config = dict(
    n_layer=11,
    d_model=512,
    n_experts=32,
    experts_per_token=2,
    d_expert=224,
    d_shared_expert=0,
    activation='relu',
    moe_layers=[0, 1, 2, 3, 4, 5, 6, 7, 8, 9, 10],
    router_score='softmax',
    normalize_top_k=True,
    routed_scale=1.0,
    balance_loss=0.00283,
    balance_bias=False,
    router_cosine_scale=10.0,
    init_std_router=0.0343,
    lr_router=0.000744,
    vocab_size=50257,
    norm='rmsnorm',
    norm_eps=1e-07,
    tie_embeddings=True,
    optimizer='soap_variant',
    lr=0.00192,
    beta1=0.95,
    beta2=0.99,
    batch_tokens=65536,
    seq_len=1024,
    train_tokens=538100000,
    steps=8211,
    dataset='wikipedia_en',
)
Below are experts of layer 8 (counted from 0) of a mixture-of-experts language model. Rows are named router (the router's row for the expert) and show model dimensions 384-511. Each number is 128 + 32 x the weight over its row's rms, rounded and kept within 0 to 255.
Before each expert's rows: a language model's description of what the expert responds to. This comes from a sample of Wikipedia text that the model never trained on.

# expert 5
Unit abbreviations and digits right after numbers in dimensions and stats, such as mm, kg, sq mi, ft in, plus TKO in fight records.
router [112  73 178  95 138 121  24 106 147  96 151 100 132 109  58 163  69 109 141 150 117 122 150  96 192 160 118 198 149 160  99 118 178 130 101 166 115  93 100 130 121 198 112 126 131 123 104 123 171  72 124 114 112  82 211 152 118 128 112 136 103 128 126 124 103 116 112 111 125 113 144 157 124 176 102 148  98 165 134 127 130 163 169 168 107  95 103 134 147 108 150 102 107 174 125 145 119 163 104 161 126 127  89 160 106 174  91 129 114 147 107  92 103 155 172  70 178  77 127 110 194 158 115 100 178 132 166 122]

# expert 15
Articles, possessives and adjectives opening a noun phrase, such as the, his, their, its, original, usually before nouns like album or film.
router [ 95 192 134 130 139  99 127 182 144 206  76 130 102 122 120 133 115 118 177 162 122 133 154 117 113 142 130 152 104 179 104 131  93 115 110  83 131 125 129 144 123 125 116 110 133  97 149 147 132 112 163 124 140 117 149  72 115 156  98 205 104 178 131  65 107 127 149 108 165  81 101 119 110 120 123 129 121 174 138 160 156  82 148 133 109 132  81 134 108 168 111 129 128 114 106  98 101  17 132 118 187 127 146 165  88  43 111 168 204  88 118 121 103 191 138 181 131  88 110 105 132 151  66 133 150  96 103 147]

# expert 9
Capitalized words in titles and organization names, such as New in The New York Times, plus taxonomy labels like Genus and year digits.
router [186  81 153 185 135 120  61  82 140 146  97 124 120 164 133  93 118 113 143 131 127 186  83 146 109 171 141 106 115 178 104 128 143  78 120 165 100 128 140 129 117 113 133 169 181 119 124 121 103 157 146 127 163 164  68 154 174 135 125 131 105  99 135 196 122  89 155 172 153 133 110 180 138 109 151 138 119 196 119  85 139 118 148 179 160 125 136 115  96 127 121 105 112 145  71 133 101  87 151 181  95 134 129 136 128 109 166  99  93 115 116 128 103 120 175 121 116 165  99 160  83 102 144 118 151  93  83 110]

# expert 21
Commas between place and country, plus in, of, is in opening definition lines, as in Brussels, Belgium or Swedish association football club.
router [199 106 171 149 156 149 106  85 127 153 107 134 156 149 136  79 114 130  81  76 158 144 109 131 111  39  56 195 158 150  40 116 159 137 172 175 133  52 149 134  77 156 127 141 186 123 132 206 103  76 130 135 108 134 125 152 112 111 122 144 161  64 134 158 183 129 117 106 139 171 139 128 131 145 137 116 133 109 171 168 100 141 105 155 161 157 131 177 138  91 135 113  95 124 107  94 147 113 126 108 148 135 168 154 144 110 121 103  95 117 141 218 104  97  74 131 109 177 128 140 145 151 189 102 138 117 154 150]

# expert 13
Government titles and state names in politics text, such as Minister, President, Governor, Arizona, Texas, often before 's or State.
router [117 180 105  95 138  77 121 110 145 127 115 145 140  88 150 145 142 116 168  89 124 125 158 114 133 109 144 109 116 134 176 118 147 113 142  94 130 176 143  52 140 172 109 101 122 140 136 138 107  92 101 135 228  88 124  97 117  98  85 147  99 149 147 152 210 124 112 130 139 220 119 150 124 125 109 106 140 210 146  67 114 196 124  43  50 164 138 155 123 143 124 123  97 124 130 133 179 124 130 166 136 117 134 131 182 114 131 206 124 107 150  91  81  82 146 124 175  99 150 131 136 100 135 136 108 108 165 115]

# expert 17
Full stops, quote-period combinations, line breaks after sentences, and == section-heading markers that end a sentence or heading.
router [152 127 152 151  98 121  44 183 121 112 135 130 111 176 141 179 115  68  95 127 133 145 138 150 112  52 134 174  96 107 165 160 151 148  87 144 153  94 134 163  65 155 100 144 117 104 126 142 100 145 166 212 111 162 153 133  87 129 162 138 114 130 162 150 112 126 179 128  78 104 125 105 121 114 146 154 164  89  94 122 195 116  94 111  85  74  83 170 126 160 101 165 121  97 156  93  99 129 108 189 105 176 172 129 127 173 113 111 120 144 107  93 215 109  98  71 152 156 144 211 193 113 148 149 123 106 151 137]

# expert 16
Column headers and cells in sports tables and league text, such as Team, Goals, Apps, League, Cup, plus year digits.
router [133 127 121 114 158  87 200 134 101 155 135 106  97 121  97 113 186 173  89 153 168 163 131  53 130 184 179 142  99 132 203 176  97 124  66  76 215  99 172 108  90 121 128 101 153 116 135 140 111 134 151 141  83 148  46 113 113 164 140 110 125 140 142 149  88 110 154 223 145 156 171 131 125 169 111 137  98 193 135 160 132 155 101 148 152 119 147  92  87 129 143 132 129 197  99 160 140 115  94  95 150 111 137  55 133 141 123 151 182 105 162 151  86  76 158 130 152 135 137 156 140  95 128 150 137  97 172  93]

# expert 30
Verbs and conjunctions linking clauses in narrative prose, such as was decided, due to, when, moved, returned.
router [174 149 124 151  87  84  85  82 177 131 162  82 160 131 151 150 137 135 149  92 122 184 164 161 137  83 142 172 116  99  92 112 101 115 169 101 169 112 151 144 111 136 207 128 192 117 119 145 151 143 146 127  94 127 238  65 145  99  98 117 129 108 128 106 124 122 104 122 148 123 133 102  99 119 110  66 123 122  74  85  57  89 183 106 166 128 125 108 135 175 103 146 158  99 174 145 117 213 116 192  77 129 183  96 100  23 106 150 104 118 173  69 124  98 154  84 163  89 143 141 178 126 156 156 113  81 166 116]

# expert 4
Line breaks, semicolons and periods ending an infobox list or citation, just before a new heading or entry, such as Production history.
router [120 106 132 138 104 136  63  97 171 123 101 125  78  88 160 118 144 125 132  74 124 116 119 124 133  70 123 116 110 116 127 107 143 111 143 157  91  79 123  85  45 155  66 144 128 140 114  62 107  78 147  83  84 124 130 109  93 151 143 203 109 142 123  78 196 134 158 174  81  72 142 110 122 122 128  97 128 146  91 146 108  84  94 134 117 117 167 131  72 134  96  98 162  93 142  98  80 236  75 141  88 124  44  79  97 130 177 103 134 118  89 145 110 105 104 116 170 117 177 101 132 181 145 129 119  87 172 106]

# expert 6
Opening pieces of surnames and foreign words, often fl, Fl, sl, Bl, Cl, plus table digits and pipes in squad and election tables.
router [150  74 121  64 126 157 180 107  92 131  85 101 115 159 159  54 116 113 169 125 151 138 174 124 163 134 223 145 128 162  64 184 120 101  91 155 169 160 143 130 103 123 107  74  46 147 134 112 109 141 130 138 106 128 190 106 103 187 156 109 108  69  51 113 191 148 108 139 115  75  72 124 150 132 112 157 131 128 147 168  93 117 139 143 130 112  76 148 141 120 169  95 134 105 118 125 131  98 179 102 134 127 102 119 112 135 152 128 198 148 122 149  83 110 107 155  86 163 147 118 130 159 121 144 173 102  99 133]

# expert 31
Month names and in or of before years, as in summer of 1947, plus pipe separators in numeric results tables.
router [147  84 164 122 169  64  74 125 130 130 127 170  88 146 149 159 128 144 111 163 116  87 109 141 175 191 143 110 121 117 112 115  57 140  48 155  86 157 159 139  72  81 126 228  92  74 128 120 122 125 126 101 120  72 144 119  91 105 131 145 174 127 129 117 131 123 140 102  96  70  88 135  92 131 193 121  99 119 136 142  99 143 113 125 190 112 113  76 126 102 131 152 138 105 133 144 166 144 146 120 107 131 142  98 229  63 152 162 118 125 117 169 137 129 132 180 145 123 127 139 217 142 143 129 127 104 134 131]

# expert 26
Capital letters and first pieces of transliterated Japanese and other foreign names, such as Ch-ogyū, P-ūru, plus letters in registration codes.
router [ 70 116 128 110  64 126 227 142 150 184 113 140 139 135 167  80 142 141 129 123 160 138 115 126  99 139 152  58 105 119 177 115 103 137  62  74 138 182 124 141 163  35 152  53 141 142 134 182 120 131  81 179 157  91 155 136 143 138 138  98 130 116 101  89  78 158 176 167 181 117 136 113 109 124 156 105 144  78 153 119 168  66  72 176 191  64 143 132 175 137  82 152 128 165 143 142 104  77 136 107 134 127 110 200 120 188 155 163 181 116 143 223 155  30 148 101  95  82  98 139 129 146 151 123 116 134 100 123]

# expert 7
The, a and common adjectives such as high, private, local, upper after prepositions, as in at the age of.
router [125 110 110 163 116 152 107  91 107 151 131 135 158  83 100 131 152  96 114  90 144 100 121 110 136 135 163 139 114 118 131 132 187 126 133  51 163 119 112 114  89 129 100  98 123 148  99  62 118 158 138 144 123 109  19 137 155 141 156 193 145 166 203 129 150 114 116 134 162 121 113  93 127 134  99 133 122  98 154  70 123  77 126 125  62  74 180 145 196 166 197 144 148 128 124 111 123  91 168  92 175 116 116 142 134  69 126 133 168 109 114  73 170 139 102 141 144 130  85  65  75  98 135 106 127 183  96 159]

# expert 19
Prepositions and commas linking a verb or noun to its object, such as influenced by, contended with, against, using, including.
router [148  80 118 115  51 120  49 102 119 113 190 177 106 123 112 142 139 173 158 152 114 100 111 112 126 171 140  12 130  71 176 118 119 122 152 104  74 153 127 106 181 153 101 143 106 169 155  62 152 184 106 148 211  73 129 122 165 123 154 193 105 176 147 120 240 127  83  52 105 131  97 132 126 147 159 153 130 139  40 118 184 180 124  84 169 115 115 127 163 167  86 175 111  82 159 125 117 150 128 102  52 135 168 157 106 121 134  87 122 160  98 222 129 192 157 205 143  87 148 167 135 116 131  93 161 146  80 120]

# expert 1
Tokens before a figure in infoboxes and statistics, such as Total, Votes, Coordinates, Elevation, and verbs is, are, was.
router [206 134 136  90 110  96 149  75  33  47 101 121 191 120 132 149 131 101 122  99 124 126 149 138 183 188 175  87 101 115 169 132  86 105 148 179 150  95  84 157 134  90 122 157 143 138 141 143  63 132 135 123 166 122 125 194  87 150 135 102 152 152  89 159 110 148 128 147  71  58 154 127 146 143 137 119 131 134 152 179 111  59 130  86 152  88 148 150 117  85 212 154 159 171 128 131 163 183 139  58 160 121 166 105 111 114 117 129 128 116 127 125 138 190 122 130  99 101 145 142 131 133 128 139 101 158  87 117]

# expert 27
Spaces and digits in stats, results and election tables, plus position codes like MF, DF, FW, GK and Win or Loss.
router [183 135 114 134 135  89 199 156 139 113 125 123 150 151 116  90  90  92 207 117 121  74 138 139  71 112 143 129 111 197 120 135 124 162 157 161 209 155 162  86 149 117 152  99 138 101  72  96 124 147 147 110 158 107 102 160 113 115  65 208 127 119 131 138 122 139 149 143  95 115 120 135 156 187 197 153 149 112  88 112 177 123 111 142 129 110  98 163 141  76 130 168 141  90 172 144 170 143 152 181 138  41 132 146 150 127 116  23 145 103 156 168 133 159  71 108 147  99 147 199  77 123 149  99 101 155 179 163]

# expert 12
Nouns for people, groups and organizations, often plural after of or his, such as wife, activists, troops, and closing pieces of surnames.
router [129 104  98 146  84  98  39  67 111 117 115 126 142 134 102 100 126 140  89 134 148  18 138  89 146  76  89 180 126 145 140 125  87 174 137 136  61 106  78 111 139 139  43 129 131 101 146 100 170  52 104  89  79 105 132  92 172 163 155  52 122 158 140  93  97 149 105 134 111 171 143 177 115 134 185 173 133  81 142  97 151 189 139 103 141 120 128 109 121 127 136 119 132 163 112  92  95  93 136 135 117 143 110 161 152  99 136 138  57 140 115 105 116 129  68 145  91  94 100 223 120 128 134 141 152 143 137 193]

# expert 0
Digits inside years and decimal numbers, especially the 9 in 19xx and digits after a decimal point in stats tables and prose.
router [104 112  90 108  42 119 164 139 114 124  74 172 111 142 115 137 122 139 155 155 114 186 166 110 157 106 108  78 180 155 162 134 128 128 100  82 158 122 106 146 145 154 127 131  85 149 103 118  88 160 104 107 103 179 143 138 132  85 160  80  94 163 162 112 131 123 106 128 108 120 154 133 171  67 121 137 124 136  40  58 168 115 137 175 103  90 154  72 119  77 125 195 110  82 129 121 144 181 144 116 133 132 158 162 178 213 142 138 111 113 124  94 136 148 129  80 118 170 150 138 211 130 102 136 129  88 132 117]

# expert 23
Middle initials and short capitals in names, such as Robert E., Arthur E., plus Jr, Mr, vs, and digits in percentages and vote tables.
router [159 223 112 159 130 115 139 136 151  88 125  98 130  59 135 162 143  99 120 146 108 110 119 151 101  93 131  91 169  92 166 133 184 150 138 140 111 143 129  94 214 200 152 113 138 161 115 164 129 160 167 142 113 124  96  87 128 152 117 129 162 103 142 104 186 100 140 149 131 137  91 104 117 145 117  90 167 145 174 178 144 114 143  73 126  41 122 180 140 100 138  98 159 116 102 156 138 102 120 113 217 126 108 128  77 103 105  86  95 151 177 147 111 144 102  75  75 148 125 151  61 151 145  91 121 110 106 103]

# expert 10
Line breaks ending table rows, markdown table separators, and See also and Notes headings in career tables and infoboxes.
router [143 160 141 112 110 121 198 123 156  91 130 149 203  81 132 123 114  81 128  87 142 128 146 177 149 129 157 144 165  78 181 139 151 135 167 137 120 101 172 108 130 104 153  98 183 140 124  93  90 155 138 165 108 105 149 142 127  95  97  93 142 133  80 150 139 124 129 139 115 190 175 160 185 175 150 118 101 122 101 154 123 182  93 128 141  64 128  89  79 126  46  81  98 136 193 129 149 172  81 156 150 131 107 106  31 135 131 160 168 149 134 145 137 125 151  83  82 137 170  99  17 118  89  92 123 118 121 100]

# expert 2
Digits and symbols inside tables, coordinates and infobox lists, such as year digits in minor-planet tables, ″ marks, semicolons and closing parentheses.
router [ 97  95  34 131 128 118 104 102  92 124 148 117  87 128 104 145 146  73 141 109 105 173 122 161 143 113 106 164 135 187  99 175 150 164 123  50  65  75 119 134 108 130 153  74 180 165 107 122 176 115 104 147 111 164 153 122 120 143 122 126 130 112 136 119 128 154 117 178  81  90  50 180 159  84  93 150 104 144  93 101 136 103 141  57 139 143  72 168 185  86 163 132  69 132 105 181  95 168 101 117 129 124 130 108 115 173 173  79 126 113 130 122 173  82 147  96 154 178 147 161 168 123  77  67 160 115 121  75]

# expert 28
Content nouns and word stems in prose, such as success, interest, relationship, trans-act-ional, album, venture, usually before of or punctuation.
router [ 72 144  37 158 119 173 135  90 167 138  94 140 165 174 146 153 144 108 108 155 149 133 196 121 135  95 101 188 130  86 167 186 181 103 148 149 116 118 122 139 147 150 104  76  89 202 122  94 166  64 134 109 114 120 127 117  97 140  90 123 179 119 136 171  28 143 128 152 180 174 147 116  86 108 111 150 149 135 127 147 168 153 166  99 182 161 176 121 129 131 137  76 132 118 137 142 137  63 123 139  82 131 106 101 146 102 144 131 157 114  70 133  50 176 145 147  75 106 180 116 166 118 110 146 107 109 131 142]